From a checkpoint of a small mixture-of-experts model trained on Wikipedia: 9 layers.
Below are experts of layer 6 (counted from 0) of a mixture-of-experts language model. Rows are named router (the router's row for the expert), gate (a neuron's input weights, with its number), up (a neuron's input weights, with its number) and show model dimensions 0-255. Each number is 500 + 40 x the weight over its row's rms, rounded and kept within 0 to 999. Numbers have three digits each.
Before each expert's rows: "comes after" lists some tokens at least twice as common just before its tokens as in all text. This comes from a sample of Wikipedia text that the model never trained on. Tokens count by the router's weight.

# expert 17
comes after: " | ", "0", "\n", " |", "3", "1"
router:447487411494375517533550394523553507455506425540550441512544473472497484610482471492439532466512456481509587545577480457404451480428477569525554569484483546501537478498483436471514472457559563549539511528604527470553490530547510532486523458499507509466560479513510462438506523545491512523488573457530499547463472501492521463492482463488497498429522520475477506501463571562503474528504477530509447500496510452486527492494503525472475531541461513595528519500528480477456515551508527489504521505511489495505517500481479496433537501452523468461496510557515467478443462480499495520488508505540476481482486478541466528444486495457447453494517484479473444502715549464470458526554601557518492477529528450469470550507490458466496493462435436485555508505491488527461491463526471
gate0:522526543522477503496547507402528418517506514516426479474543468453498465511469528496510586470475523563558499525592499548581511541515554468513406547467464468512530500535476465561482516457524479518498504503438537577474475546475521507454497479536513489470469495484451505519516470458462517523495451548483531466507456553467513526483461474515488565446478501543582463516483468470490477481498452501600471543468386509479474531483525439481468637497419531533422426537491498518498508483481467521527514596452533473466502512511519487488488534414452492477539559514540521466546491417528492467492525471463513467566451509515470555562527513511551498549465461538445520481552597509525513561431511541508472505480521441491501456459506471532613487485454525492479424548612474487480493447495484
up0:434465491530499514574470458528498439471528559519530521499406490510576463433530455421470517524435503505481478541582524521532504549477464502507465511486536478474439535467488431527426567456473530482459548478476597545502488542498576537479493480507494565542420517553516486506573477470494480507559449402502516527601448498568538558569480471567518453508487540459543485496460534551520435500468534486515503487501494548476558457456467586499468466548440529488518526503559518521497499481603537445445441576523566456468537487496538524423519507449521546501501533531508520516510490489503486535467554407545443465482425463531579445528500563498549445489453464527513554542482552531458520518485499534568465496530502456457511499548454500511471477525425533468506483497494507513473494473449488
gate1:516475482470478440552513523482515468465526498566475503532398559427515515512461507474509471559556473497546589533597523460451510526449456461512486499481505539576443522499476502445491542520525531431530507426503498574467504498480552512486484502576538481587554481465552503470450527487504496493406498438493498545501515497515480465492593526471499450528463442512523562500488476497476492495514482631496463456512484450448551541478522538544545482558467560460515534535444510503474525568501498509534458439451547545560472509514495562438471578616518531502492528499555475489476511418500523543500506484525567492549533493474443488525492510552529532498466499527440482594473506488566394496526546556504422448505444477495464513475462494501504541581480459469534481454435511442472511567493494
up1:526494544522470574437409516488574531525490429476551421499534475507624495530484503481444538502438480508479517479464506446432505438535475563496543489537495502500490412508498524541472511530500493499455470548555532501500534513534464468509424466492504492489484504476502534473486553482457414408470440524529508491432523500514505461505584467440500460453483511414447413517487490533542472500452544564424472502458529549497506481494506573546554507478498526482519491461483506500523468579439465536529463437478431403592619497512501504470476499432569564445503441510474453480466525560511530472585491560480506482469506552509495517491527467473492516488470498478502478530529534560570571530426567488484487423496458517519487553500533494483516473537501490499457523470514481436540428488547539
gate2:525527472493478489537473496537445523525482532535465449561460500501497474589518459415549462509523429453480503525500483460570487497411631466551538491529486496558514530500474512509469493546490508521542560568596454472553455541536512519467519533467473458536557470503468506451486576489457458501480497476527458570510485528497483480539525447532520557560458551489459547319506581551539477454535565492460410516550499475540489559517590536516508453531514452542551514458477541508458477576469457527530458530473505487535529492539513516509577459506500532490433534514521498502450462524473551513469553490537483470514427522462494474445476562510484508538503412448497432564520537523492471557487504547506452492485472402492448480540506483551497466505495485502511518464584481511489497462506493
up2:449508479525524480505520477539523505577455487456525538503474442549634488549472505484551503534457523367429505490490470580469480457420530513512481529511451510561508529516496487569483513455457521482546524474506583477540549525470470484416475523525483465494460442493461467496435506469494508480573428581498438511525450566414519510521512448525482513519487531477451463500550503438534553506537544501485479493508537477445446583482481480498383514479528451502492569480457536503517462500513552516530432489545517493414512521527476552478523451379509532501542590525477551534490430527528531438479500549505441556517448521522524562494556455503530496487516450488474480482501510434470533478516519484547497527450444464521506551522495528479504465573517536567440572505458492482477444476548483
gate3:415416497485417512480549541479519432490465547546479516454527430553508526517479465535503447437537494557507611550499593546506488526573558547472523485514502500477463527513503471438496478506566555528467519550508396442507473461547520451455508472512499511474532477514510467504445492535464505585521523541510515463496505516525521410460497523423484507512500529494392528561576552499445547487461501509515482517445497438475473564472559464571481497527453527486524489483571522512563427519532531499509562470493473540506458492505496390526476527504451479512521467444504514408488554499550484543522498495468558469532485464502499454531534536493506423521532445510517429464567463484498493409582543554521556492506473539521480522545535494559495509439424507487517513484476477541453564519554559
up3:372462471357459500535535482504491510470500493471607529510514596523529518490549495528493449498461490529447525474516529430524526496511436480441437492526422526454398588466554543467520492497506551534475560462516442510452535482483483493479505522532469519528415519486485496539522515615480510513432511493471501515498504527479546470512533539526477519499541481535493506486478489541466568547444570503530501502511504465491471525477428432512503535485479567496547485498484514551583533504523501539527537437496537486509515553468458489485471485447549517518395457505538568541444517462499512512478483506504493530478500575455461442460511479443507509520546545553511390459566466527483481477590566514530445526477456474520527443454541528461508504503457448546554541567448498420499508523560503
gate4:498436501545524575448520476499495557452585453445552502512498555460436406478511534461538502551480539506445517492531480508505457514497466480501471456463451497487469424570535511441535526488489550517472573488472432504561453514555376495497491528482535529418529530546451512514466462489512536497513409487440527466498515522515548466498508481518529494480496512536567513532534407483556463509505485555571498497512530470532531528499526454499514488497503472526528531477553462478440541526472532541550430503473449430488439526482414526501561497541546469470517536534444480492474615506481512447492463564458492516571521527494501482498511412483450475496544446489486403537556572478477536512583511543520466528548485521532467469581508556478567540360453476510503463516454482499477486511535475
up4:498498516528459459530558503481516449475460475532541492463541562506467529448461500489448475452460416429594477507487564533532390532473513516494457549491535539451458491492462471509537432535569466495519446568499445509460527502520546546475514505543471476487488502577461458440495486523482450520462537547503491508462500462459446488454576552518463551473493445478475560461550486508508427578531538539528536484565570520482453479454497527450511579480430496523570458465497473507442537507512517470535499547538549519466532423544558508506465511544459570484484507462519452418534449466517504459503552483521505414431513503451447464447522428474560505534493524522462533557538567530562462535449554511488482497528492501540500563502439553507430453500551450457454447575558462468520488539520552
gate5:474462544513479428444544533590494539576470432460528425490569488436444463453573508486512539490478540490535456508499459478456445520554461584545453496508558525465504487494510472495459505511519483530425554456523549465489521450601496454567531571451485495443547508510442509581501471446466528438528519491471400508467511424496473468529527434524482548467507499469497472530502521498526461495553549494492517581521539557523527435523487496438529553496436495518580481536476458505496415549576538565466477484534435505548490543517513516496523522471489586526544473472479526531533518509510530508538531455549484499504452513512473504499528479438511455489521486516417511552563558546444425463521486459506563475490454495485483503518523533447493450457583453467515484463504448481373515451497505
up5:493482556519511460425407437546432583490461489499457465499485517464474493539476468470446564476453546500452478522502546474457530502466515465464575458535521472537565499513490520525485562513450495502567498455487523451508481536539491518528442449521508521558558524575556532477425552521533543490500516485513489517537390525536541543531529508482543439581503548485494483503467501505550486495558468500456507600436493527510542474471542487492560480492480490488509564507503512428458474446486498482567500504457503465471515485465484403562555532494470495500535498536510437535516419594489470502490449485496543567460520502470512533388461520528449543483492505470509469543515482509560528569446499474558465460464524429450476537447505400519462483415537472528478517412578469521566556568502489
gate6:448441497516464516535533471519502497514517546429521428479509463541550491510446512517474482465478480519426514484474473410594427489521543501501510496488426501561504528500422472480548502559491445541552548505546493525477629478503492451500498457521527520627474495452419541505441507486556522448535502533483564584545445455497453431518467472455489538518518525524561515521491543536502539519471488528534461500428542536408552530459509514536488454577534484499484522490406459466543496558480527544482440515573518514437514468498465511469457552502481469511545478489518518453559425483549489499495473498549602595469517459526479452561526441471464483504445461572504539543514502486581488527531494456461534492526500472477565502478455549486466530480567484529519490500478480472513491424556545
up6:536400482502467536545499468519559548479485476497588477500522508535481521420548459505569560483489513527414505494461429480513522484458489578490486492529473514479486511459442540522475564506540576468564490480481433509515511516517428544437456501544529426534466487443518510473493469483497441535469490495430425478472504509555549485510542482537461514544574550568476493469486566512487533542510550392461449564491446398552486491455518535499464512500447531521541463553554505552486542490416489484524503521556486476490502505475473510428545511508523467459479484492433475494504540542437539504510547483455446491585541496489459455446510437471573497453464514455599557451513491502512457492487561506503447448535480546481478458518495450541482517564476525520541645454507446512519526491500536
gate7:457449566514526476513462442529505502520545489533459509502576478505486543497545543503453529547463431419517431514526510481515463512482408516510517520513454478513487485567486457513490468537440576426437591494572518482433489520555471518525563526472542533515568527479565530470456539506517532489540566417468415488475497446513496497485482525518568412489523452478509501509497531515513510514547628533563444486474425524490482495558513516571478480428484511480553519507516496484526478487453513509461506506520478428516479497455474485555575552511550472506487482503419511538498500473527568514507512434504448498506450461498438508393514491492499444512581555543485486566588454496576517479457438561497504523528501494467464493508436514469528572470561419585525485535505498440507498495526565
up7:478580533552448591586447477503535483516576452521521473593522438460485498583547431465474541527434530446525558492572476510524485476539477518452475537489495504444519504507432479437495498506542443521500422511543531470505459539570471474446418524476530502568485521517607533387554504514465434477495579469510516504455541521528494516514482496502502542508459470469516502485453488559476526502430467543471532494444525471453489536532573484501438541521548517524533517430474519458498548501514507466485530537478449493534449482530510489450508501513503501506470493564424528459528498576413547531486430492428503453442516469526502522512525493473512444506543485541479531509494469508517461480542592509521506552497420509558506542494441549526540451494503430469472559473528465460531490565388500
gate8:458506498479524511500450512539513503510424502525559451532533571542545457537479558403466418447428415538526505508516488495381495529504462496522563432520551568453572498459548461480473469490524574526477520517575519467579474511451534513511592437494460540507429574510485459433457526549562488489533526464480463508513470509565510446477438507498478489477529464431449553485460481561522524502472490558503465459501555494466453488501471604507523488495507514486534521441553513481468501463479518441442475571536516447515559558494441581467455529416564528487491521501481505512519542509467434462551469500521431558528480505546552497469536520480495461550482519500479546508535546505467519484492538474518531517560561514515503526566507539530475485437420500515531458529472552493493458436581524
up8:434470452444550481508506555495412493492492518487509563502428517525468481505498456558494511496493496447462473553514533480430515540482501519523515426520516565528449472522521526474457442442464462502573485435511513348470477496553476505521569477500465438545502460503469471509536489504502526431526545465557531458447450509518526515448542536442435523545488531510551549522483495474514455527447485440534457550501465525477593504524574493528508479442560485486448519561521517498463547522532552542597510487477535512570507510522469480484445506534536431559602500457605476528495547529561556456514463474558563482483515501547490512473482496480507510505498473445575457487408530470537412535497403563577488492513494473500547471469489464484505550531492497497462568442531447462497542512503478
gate9:534489549504486480525520488553505504563440473512387487440544456562508470573474587479515495476474535485542557517558501469505465593489489546515534521454475486521547529530510498511434428542537528514529546535542471540461541481516516524535505473487453471461596431501450475525453508504450562564569534482464547493463445471484519450468420475476505510503445565542452501527505532523584539529455495460520476480421540462557466493491504498513495482446458548432534536462480454425458470510482467543526552494470540539478482570513507503555493495538544512540467472430478445538471547484544489485525566565508414517521483539508479559478489497578490510492453477536506444525601452508490458423451512502494485469408501541484518548536421541451499523401470428513518529471469575488502564494469473
up9:441495514476513488475517508506542486524563467473553458455487510513514492541469529591505456602538484535505455489546509570583490640546492565557489436493496515475570520477487471524582453516493485503488524495502479480512564541548494527511504539525491456490510541412491478477433532578432473509517415457514501513467556443496575507508503532501587518465464540512476515515489426492482521481572475410458460473510516524526504529458513448514502491524507565530505523514495494440528585475534523464489473517522524510473482507506587446408435518536566571514565518420490459484519490546513528494501398448465487503536475521457532462521557460507444488463448442465476485527444532480442495469487488546539456516535503564528484556523445462465516486461521454534547530525491527575487413494540600
gate10:553494472552440510554447459507481433504507551580484459481505521449498488492529495405480539516500450624482508546507463539468479592488490557529542513493453521570528536485472496525535586495496400500545462562537514487403552499512514486521491591527506532477458513533449463477555490489495505484465487555496538491467506491476485572527526498540446461557459510446395446513529519548540454490495560478491413504538398469567447503499500565491520477503480475492475542499583467503450460492526511486558519560503483557501490529475549551538535488432475510489513548534468462514394442498564512457552441476469477408544474475473486501502539492459477479457540495547511508521475568543531455477464562516536442435469484471419530473486517471459533480478460548460497513457481489529525498564443549
up10:472470504460562582535458496537562512520469443411477468457584533560455428525538488502517512554506475478549532545424493442529488467507491487449554492461512546471492460456408493490399511538462489502458507531517437451489470592505465509464446517545497506537599532487466505470499522571425478522455441488552492494499458464466459522572536493521517455477507527522501553512521487519567454453490491466435502463524503513520495551538522513450557496468416541475487434505495537481512474519490491466551434484448493453547457422495508468493603542563460456480448449487570484433450450624520534404531521493528461451541552480559450520481536534460568510561465482525489454539508497515479493535518516486487541497515526429540508510512521541569425519539509518505477487553501511490520469520561475
gate11:497488493487429419511561548534477529500506587471537469519484501569491481521523506523534529532420515533470470537547474494516469545500503478540448455532441526489470435492544463499575543480563519524505492544514484407439396526601534527456514500479410512498494482417467421497554520506499544526562498499495535453526485519466539507487460503516502490474527567499535500509538530493511498554487487531554468473466513522485495470525538546515424431477516452503429554517491488537480509492495471476475536460475496479502514480521509449491462547499542479482462494613468520620585457491478489500466519481431468480451482521502432462541527511523494503465479534510408428448591458482549441471542557535512510541502560489512485430542488420433529456488510501508448585496636456519417508494511487
up11:480580535509406585480531429487453520516526534461495480464503488436519539501471591539482454539522416509522492475532527503511553461533483497508468486502531506525525576498517510466486567509509479539517506463511490478525490494577369468522550515494596499486477365515549571529520542551526488541472478476525461492539464541557469500556567489441561577418524485428515475536368513495485548501542534484471531533501492478520533460519444427440563454492474481564490507453507428544477466473483535532480480499504574470497442533517525527484531475590502509504474537474546454510531497505445532447491429458504485529485467506434470466437475520552505387560474476442526493473535527474458519490447500477535469532493549520421506529529510509453504549523498523554512515452515470515535518506467441
gate12:469484516387540531446570555475516469523481468476452496511467487578482493481460550522501509571494483501465515492498447492467547512500463507516487508487497471585459500543533438450487520425524580489581425458507488481510495484446460575506516526520504472450582499523555514445530499477422432542575463529478518459583515505535507475431560489455464490462526552465504519515475501568529485591460465473583496477498488456574513454577467454573468481469515447442480489455477499500526539471548501489554444503545476507535514452483519507486510553480447511533444448488459525509511434522456411521499541526521525500499454591483491499488524567484539512540456565491546462483552492536498472524572487442542500505486553512519462520452573508422484536536512606483514591512483492430409513559506489
up12:525480520509445442493492455584494517556470558537453530566516548494490501490555463432452512546477477535525546526508471543568484527493448434611514512492471525420480522424515505537525519552472422523524542496502465463516451528458494523482547462485472525485525529482453435447541479554490499517478480526475454517517461449490530508600478479513520529490509479556603510522469463539450485374488529448488561488562548573433505526514557526467470474492569539531463523463524420525500522519540591563510493468470476499558494522528525508530536449485592492440513518543542527421545527477522494481480473451476452501535556510491573490538504532502487454468510488543389536429508476468486538487509465522507558512504502507511573452483466439542530506540527529440504448438517495593452472432552528
gate13:510512520554445520534554571585541550457551520551493493469577562507470463475511492468547579499508404505484490511453549442432495529515514554517477500516508564484494531530435468478503477466545498512469507524556538474453422505546470493539585477544463484489447539526509568469547506515470515483530530469514549500467459500436490462470529477491487454436507447506448443524495549437475480512551585493524488457437412501536512545505552527551445496539488459460573507467526514516478441568502574446451461574550517571538538487435521544486467540524472522479460541523464489543480528507512549492490476492482401520487447506490426497414450531501463470506545529511508425582558537418450439508444478471520505437447469520489479508473462547422495443483520463517429529469552542493483558465499475
up13:520460556510465514440549464532471456520505466498460526509498565522554532489563491445514570516497486499464429540448478566479485548558486477486510566530445449531425537454500487489462517486473474458508449485504441526551500538495435540454503497477512480469505515400554484547495569493481502492533470511496537493584451479542500471483498543525493499524489540515527462388461503500575507535489546487519546475484482549489568529447498469505524523465547543572468507502489575485582486584484489568570555437456514516465399461471478516504509452502538501561499402471485513468490566535475524493407519524560477490467507464495462467468527519534573468465536539513508515417548398444440546520447452537464497542470484405526449476512497446500594500545497471496453485404483458467470504495535453
gate14:556497503504490494469505494496489544542510494468537479494491482466493473464512553499477522516537554478535467520497398497491526496487508515506501498554467541489562565480480474495576475515552486536398544515522491493472569571551571514554565500512482467419502503544470541487433468503512477523513456482486544507551446460545502527447383474458541499466484512499501488479479482454596520481474404543465448469559494499446499494429558494446482438411530504590452561443498556503544495553437517487428558420508485505442478579444484463467602521591537477439540514524512469481532488507485479505464515440444455471534494515590489522570479468502452477514488462492527605410458560495537522519480495483463514465526550485498429480548457461510499558473523463460524511454475508426482501489522451
up14:516489498474582523512487448536561503577527489441528517465593499519440478453433498461512468492520496578463546495485590513496481459447403553502458533521546428495515543559517509548523516499496501454560499446534482522422510516488472440549503535527441530428484514510522500460476470484503512557552438474538517507488486547467440486506442575467443448478572601504535510562597464503571448502451534440521570479481462511514486494490482504492494490475524532461563466510522499570456462522497530484492547459570509480460557547559520533493497496479501496420534467527491520528541510452419504527442573502509458507506488560522559541498413556447464583578487498509457489494591500459453445517447481498516490493517433434518502515453502555592542475475459463542528497500466557473493470492487480
gate15:536495527519483476463555482519481571539516547567534532543507487459521485464440470460480481431532416492509465532523510490452493539446498552542440511485440572535553487520475503527511530497447530529535516512469474536478460478524459470453536593473464510537539437489463480426529548531576480440495446506516508531508439447445526489516503412484431542497507426469491405545561564525552479446635526571516505507493442438560486489502491551541516554406553540532541450501524489515472462519526495474526512536576550505446511536543532557476505442467519458472487535514472515503460563462489447510468509490473504463465561509537478516525475476505451518528573478509475442521550581463498584501464552487448531522410567484544515463502468525390499467538528505453498551440477463469521506492535506
up15:509535399449552443498540470456508529531470496557450500471616540535510497539559503471479508525504432477520421497526459537531595447488477494494597509491561470561511515472537495496432515464583471492492503544530495479427515566522492482566479502531516503468571566460476464482584491516496524539424541449487425467475524490468477557417481476547493448520471515479460522432541605474525555498518559440536477508469460553489496473554457516474499468493474528545491469542536553482521509534491510526459488487494451509524432533522493537446553500498530443473574479516546419467530452422463495522477499451589507491553513535482480481480474547463524516548534462487563476449520522496546442567551510446506539501463456580497496482569488518531473503464538493516475552436452493456494603472461467
gate16:484466510480523432569543492575455500535509490563550467490493476431459503537487462475522556538561543514504499485509481466549471509475466491561533567483525544429499482521507470491527530499548489456449471478436511581502433453497511439480527504483473451537461563518516518591418479452489459549539465526426535469501468469480479479453543452533475518502452535549436498504495574478412476516558511510603456431561470559571536418506462463499521558458528460543544501475413439495443517489432492586445498566511488577481495508519482493528478511473517539471493545557438421522482489530449534555553492487488447524474464427481541586520444525527520452461542490503476482539545526452450476489502436523477428493526482488498549451553498504489425478482571499458510530456541511485490521511566449
up16:534478482461528563505477486523564564461524504411429434480529468547503454506469476494392474464433522492476577466543514504482510518524492524463471497546468494534553482522396506560518505522547569534531473546486481439522451527505530472547536450554472486517487485490498502496460584419519544539527547560510515491415470539491499479469546527478481523484481446489502525533462506562473531421498478457633510498513516446520435446592479590427490489488497456517466519472522540453515540466483411493515554516452486438523550340480483516425472497474549524481562523486469559485492554489495530574569555481491537517500469482495498545521433492513556514491567483489503487474528528434565483473487522429518552532475511518550522480527431509517487472485446536485481519517532426477485485525477509
gate17:491408450492506502516497503496566514437474483577471453504573510545650502494427511578556473557481557453396507518457479486560455489506476507506524480472515504488560516468513495466485534493471499426495560465510534455580509489529453507444511510485456440499487573460487537551507523539494498520512568481436497493499503542564438537504499545490497526466470448447563509564446491514495521609481480462509524469507520528526511493506504473477460516510501528456500508550473458484532538503546570543511477471411539488498447581483527474478498465517444452457445550451495516524493495493515473494521578475490513481454599552461481425505542487568410453549469425519558520414513554494476495552562516502441509537501506594497562457465514429556484505440483527469496525470506471463506494568521542
up17:419518443425460483416481459517510490514410452547556511519475433530453551557489433475530484590501552517493499506522518431549460520451459405497465532486491554463426504511513460578514485446466449498492540487451533575539523515493489553487472484529511538526561402494481434545494519431440468542538461474550523504578457452516467467492538544491511534556457551517488496441425463535490530470479540445507493517539452561470606487573460466499493529554452521535483507505608532479490542487514536519461483495541434501497539480530513462509476479596480448566461480528492543531545532486509494472468445484527460471574524474528519547499492591466550479540527503481516510480585500488453525545551480537521534553538527468508469556498513467436499471532477551547509518506547465515427525447496519
gate18:580491494413550509508481500542559512508479472399528429540516515497434490509418507466537534490502514473546551458478428481472520432543546530492511550550524481492521469445425489464462558400525505507464511538535582509521439486514511393495464482560440462497521523443502432503531509501488515498547516510515483555449513489462453481443490436497513457481527523484540453494485486502499542465529435564518488485481485477565478552569525489482478532488501463497538412522499552527486473505543466490525473490540453449478552456562510532487579612575572529490507482543405446470445462552454502564488575479475517552470548499535438500469527464498469510501499507479480586499519521414490472492531539512444507461494483596540497511572564508565502512563509451556492450572468458463505516480479475
up18:396563449444479518500483465511511489496510529553521488473497451535529523514503443472511556509491515506526555516481486478558486507510543445466530536561458475513557465500469381533609549535436499477478483476538494483470521528567521519483543466497513478461510534512498557496520523477546492484522481560487538524455556539499511518518558444519367564470461527414544444522497444478534502485499539431486481508516469497485510512453456545487479514330531473544422347512499475534540502508464533533501492503451475563428547478495582485482424526476503522560527540518494516514483587520472487560545495465453532508494485497536525500484523489505455563481454466483465541469539509533444491533513493512452535504470559571506575510513489384456535456489484508486530474430512470510467528467473538
gate19:501533517460529475423555455465516542523474467522425455439408487489450459490484440500432480449477462480557415507486497562503465524468577544518529504475487526540461467475448489438493571465553476424539494470516453543469528502560425538490499434506515556489448537406512508493482497515473489506508503536558517480530485482512463467516474479484408441462588460593499528521525485541453534447459505515525468571492582551517522435534552511457497496526529442558424523473484407470449573502560501559520435518558450511512518489457448465478453528529392482522488549503537505467490502575539517597510489516507450529548468525499520468506457533543499489450513574522507486549528499410515499497522477530519495478587557498491447512530458460484530556434479536475522505515454496524522487481492429
up19:462437506524503497563472477559559456506451474515505489504483564463502496501527464521505481596597522504438582550538502546493512542437477446501480495547522472457559438540509500600462506479510409527482482477560502462521441528459537514475506511510499502475471510499490459495488496501558514491463454495533512504510486531507502498519564427449476529535535500489491548582439502414511459534478476514422517435501509549557528510530488589501520472471508470495492447463523495502464455443492533577491512585479559572576524446450474537449539540480496510463516500494513461468456492468508530500510486530458544487583539553538465401515456497514549540466487457426496575529520493512478514521424495542508445529536553531458520545534438488451515530559467429529456455417488416627462500513533573
gate20:506451534506463592516567518444514481539453467517552532512534508494480415492533497571485562486467464517402509497478469469492446490481560518509533488508480483518507523543497534527488576457447500549510516556524389474574551471511550497455486448489517564433507449519510483457479521530464516461533471525525448535489527542460528483531479501490457509442461511503439495487523515512511518530513489506500542446537469448507447552494473483528517460510530486498530472432458527478475483520441519440476402499536459500510526536497564504523512497441536481545530595490375482512526464509517482519550503541578469531493413604494512468467488445457528497479509463487472464607523500406500505515543564499508460431442533490494476376510514570488485570572512534476514570477563491434448502395487497
up20:454489511559431409482462496513455408612508500530564540464531503520518559532444504563505535448586515523554475521460475573488433475499439538481487499467451527428531556509533488507570505518478492484515484454490504480433486510455463518495531496446493500523503490485352499463460493536508552441477521481478490431462432486476531501536501592551484571506475484484506527509528467455443488501538444544479524537485562507470489511543477576437504564545449506498484477486520469450519490521551569461452527557512554504447459500539519522561520471488518464457563514546451530489561523418518486430496512432509506480505486526561574538465506473559554505461559497549518556511504452504559533464457561516575520554553548508405473474474513490541578502443448553476531478514475500515530490534470498
gate21:476466467475479498492525518474572516461484519460494504492525479453461546502539546569483571430545458474464497458484477455464512529398527483508560547483510511505505487515410550539464545479520495519519529477587556500481478524572517455489615442495504511480543476506518489439454518463507513476517551476472566573514530527552558547456544415487502426486461458492489438542531559468488436507545481477537486541459481436565476462504477520512502487489498496515521553486507514531461496475452424480474456519470567493593472490495508483527561534546468434447532473487516371529508452503485452541549490478571485557511519511545446482467501454470490493527565573469441549519511597498490504477454490447477509403476520521579509490478472589393501475484497542495557555485579514513491532464570488
up21:414476485469465494525531423568415498414517489524484535483539467477459528480474537520516488466521473420532431482507436527502485471487546583546511487543499488490555507495436474598494466524454486420395499489510453458514458472515528426535564468491542485461449441520469458538556497485586519531430543524419466520464439461512494516494487532508420532596484481496571497511506525529511547566637534533552468526470489552500482507487477545450514469477532521521527525446574586518482511541543553504471482471498564460483507618523487479555493580516554479548532474517536479518547489438517458536544501466566471490562440514522518538536479486482500495486478497435484463515518495451487499503499489520442499554574523543482492478541538509430498527479567508497455457532521457525532459518460513
gate22:448543451467475538598531503458492441482510473531513541504537538561458436518555449538463528542471497528604491544433519496465493510550539531527500479485511477565421518547463487485511487569490534467496540518462509477467494481461449450473521509443463531511529461532550518445509526483468580462518490468469550577496506520438388496546480491456506485516542435508538487484490413435563393453461513480488436530512487492573523515463450443545464497442454533531520525437527487424453546485545454480516502507511555496548525520493523511557552453523462454455482571512507509549435443567547511540464517540485465447475506502478501438560580476492425522485558447509437516535543510548495525433531504535543486502503529452531542495485525539505425533416524457420504489501567536549547465464496529
up22:514490454455520477488508439521521581487488468490488507518488531559598482529538521422525476530521484529563483506472503501487535408448516501478514583521509479539468524490456512474473554438541528489495475519507575491520523518521542459469431582488495441494500538516486485421516556460536445510487535453459519570518502460524518471566615452539579456553550502483519483472526549499517468450437559461427476457460494528519529530502518450482510496433492536482473461555576525496487534518516417512532513538537497401449549431498509543496533450481436514490502475474529519473414474516434545521524498495555467480492527497496437447479483531454541479510524462489568481461493480505487483544405512501474414492450485476562515476606493479519509443617452428595506586502480528510468530541487532
gate23:493488478462489454429532538534486580537493483459523483490499542487539523444424494482561519492539518549506549513523472478479488520543450486561604541507510574529491500480446450461471480532515565491512501483522490442471502514444465485428512473455595509476562485491444430526559576492438516552514525509412455486493508435494479546486582451492469530475472491467464477504523518480509544534499561516527467511517413457519487510478507473532492525440443431488489464579527479511393584476448515461552610433483476527476531477497491467442478526504466512472454536510481447497518551455567561502513491549527523441576464544548526476559440532453489429522431586472505456509550544420493573462507505489487516546499523562449493468527503506478505536535494411455546533518476513436470547462543476
up23:466561583540537509466431516514495461466517514507513466470466503503530498557496546503589525430461505431515473510491552514425499534519493551510508516542473491477455461454491491604545555545527431432532514517444424497545529510500529553558401450524492561472489511433508391464512494529512408513478446459509513483451459550541484475538460504575477535438507426474471461474609535518519461491544474480522451525498569480457448502508468515523432515443543462508483550531460471432507545531540469550470497521512538516578527536458438451531480541447511564571547509505475556521527501495468514480503543445485521509510467490519484500514559526516477501461529454442504543502551448401510513500525492519503470544519553550463509491461454538562531437493463528454553552504475410507481395476519503
gate24:487500488446478554426534464499486479471498460565531505508476517527430483468543560508499558404583483474518474509481432604428507532514459522531547553457471577464507536519495446495530498472507495483560480429509500447442490520540481504477515419495526495515532568543521496474492475486520511564450587498502560470498468486437495457475566490549525492546534536493466508494484451557567462579455534487434524405494487503522531499509504521518469547531497537475468514545530479594564503499498594528446457493494527481453504501390520528517501569506511451536485420498520492525457545505480498492431504520485513503435500504526504486532426488479461508513467577486456518495407540445529511540453497512521451461531499536492607587521563455503498516463492434594473572493533536455499446531431455
up24:506429490551460535514556519532560534552433514510489486573448519548523479454476510436494485453500446511503542467487537505513537494430485456564491525497580470517496513489461498481558524456570469563519446495630494508502481523510510479531504449439484533489479471526489462511442494556497464506564454482507530473553520520500418436484460476535444390478542551551533524484499539518500500550456478552477472524438475489459537510498546466441458447536572462580529437413533490427528549464466459543443513546527520485513526461531489474557550507556556492433439520435501604458542517540548511505489429460511486563458509564503491478493487460479510435488448500588477500517509546498499478437491509571462496544462512505462507483475517496510566435527394532501483476575510491510589499510468464
gate25:578449432479447532551489470544535477469450470447466501474485512465479473546507508434469583418523500423492494557551488491487467516501496439526498543512479510457509480545437531545532470494501506515572424582450473483420494397516491501412579508553471549451548507486481479513520496532508514509447539523565505463558492536431470511511566470498536526459523440486490437504513505521493498520541539485481558433543512438549396466468436456450461506504521538589512478551559566616439560493547499485432464475493491523478515556528493418492528481494464454502488477512495438492482487497517536497547461493539478434439439537494480564452464498489517491480519533543472473528573552563454537477509525521456496491561503510548478562508519457480462517481593460501499523472491414495543541512545528
up25:534462506464490596516466460534531480512529471486452473479525483498469556545517523469480478398510526450512459479550475514596499457471583513488488487478449411477486509498441505446521472523484468469556485499475470411534534510508510546518502485507447499536523486469482515522459490529475482518461556512543423550515478486442534589525439518363488499501521473503496580543508576546401525566474504490491501446533490491488446551519544458598526509498499538496449530573444531554491577479534551527549489509513522472476505508551487583461526453421487493454418555488449418466537473568482541423392476576486523509450557598502522490520557444511485514509559486549499493530459539490517522510514509494521499495493555476497485519520532566514548510465476532461493492552462472434445487450508512
gate26:544463604507448509533510456502579532401524448513546440592469484517482478421471420432455482541450461468520479520440467506452506556451493567522444520458508453447526464507426455458487521506482569496511485470506487481568530540555480519469529486502445522531504479494480522518492530534527566469607520549526557509512502495464502501499524496493452552536530428524520429468516523562513544501488489465482551496481433460524472536468452538526491472495552451579505576518538479526445538461461518478421533528483597500472536382560443511493509456521528476455559516551544436501415498455472467488556500471455463491481466486506536527494423461492460509507495558582508418572483525465555520489470533535521485543467573482464531524454521548499485518412512505476547526501495529503511492554524489
up26:534462437486499488561574460569514540527478571508522484462459496508522502512507535472529570526473528437458475474528476503501521558549536474539559509598455525560510485476503498542576485552529512502514467514464438537525460477577525511523525486537460497508489492440499411509449564477542507458513410508463526503478456527521508458469513468510474466483526495559532502424542420568504525437564482608578430461448516499497443490484519478531465464569514474521498434502405476516462446522501511500493531501534510524495538566442529481415554460448522560436462496459434503567504443444507467456460448515491379512473526505466491492476522419484475506461586558474474459465569464447516578453523520547485522525458509480492555548501481528491512503508485514540510436472488406507459489445514494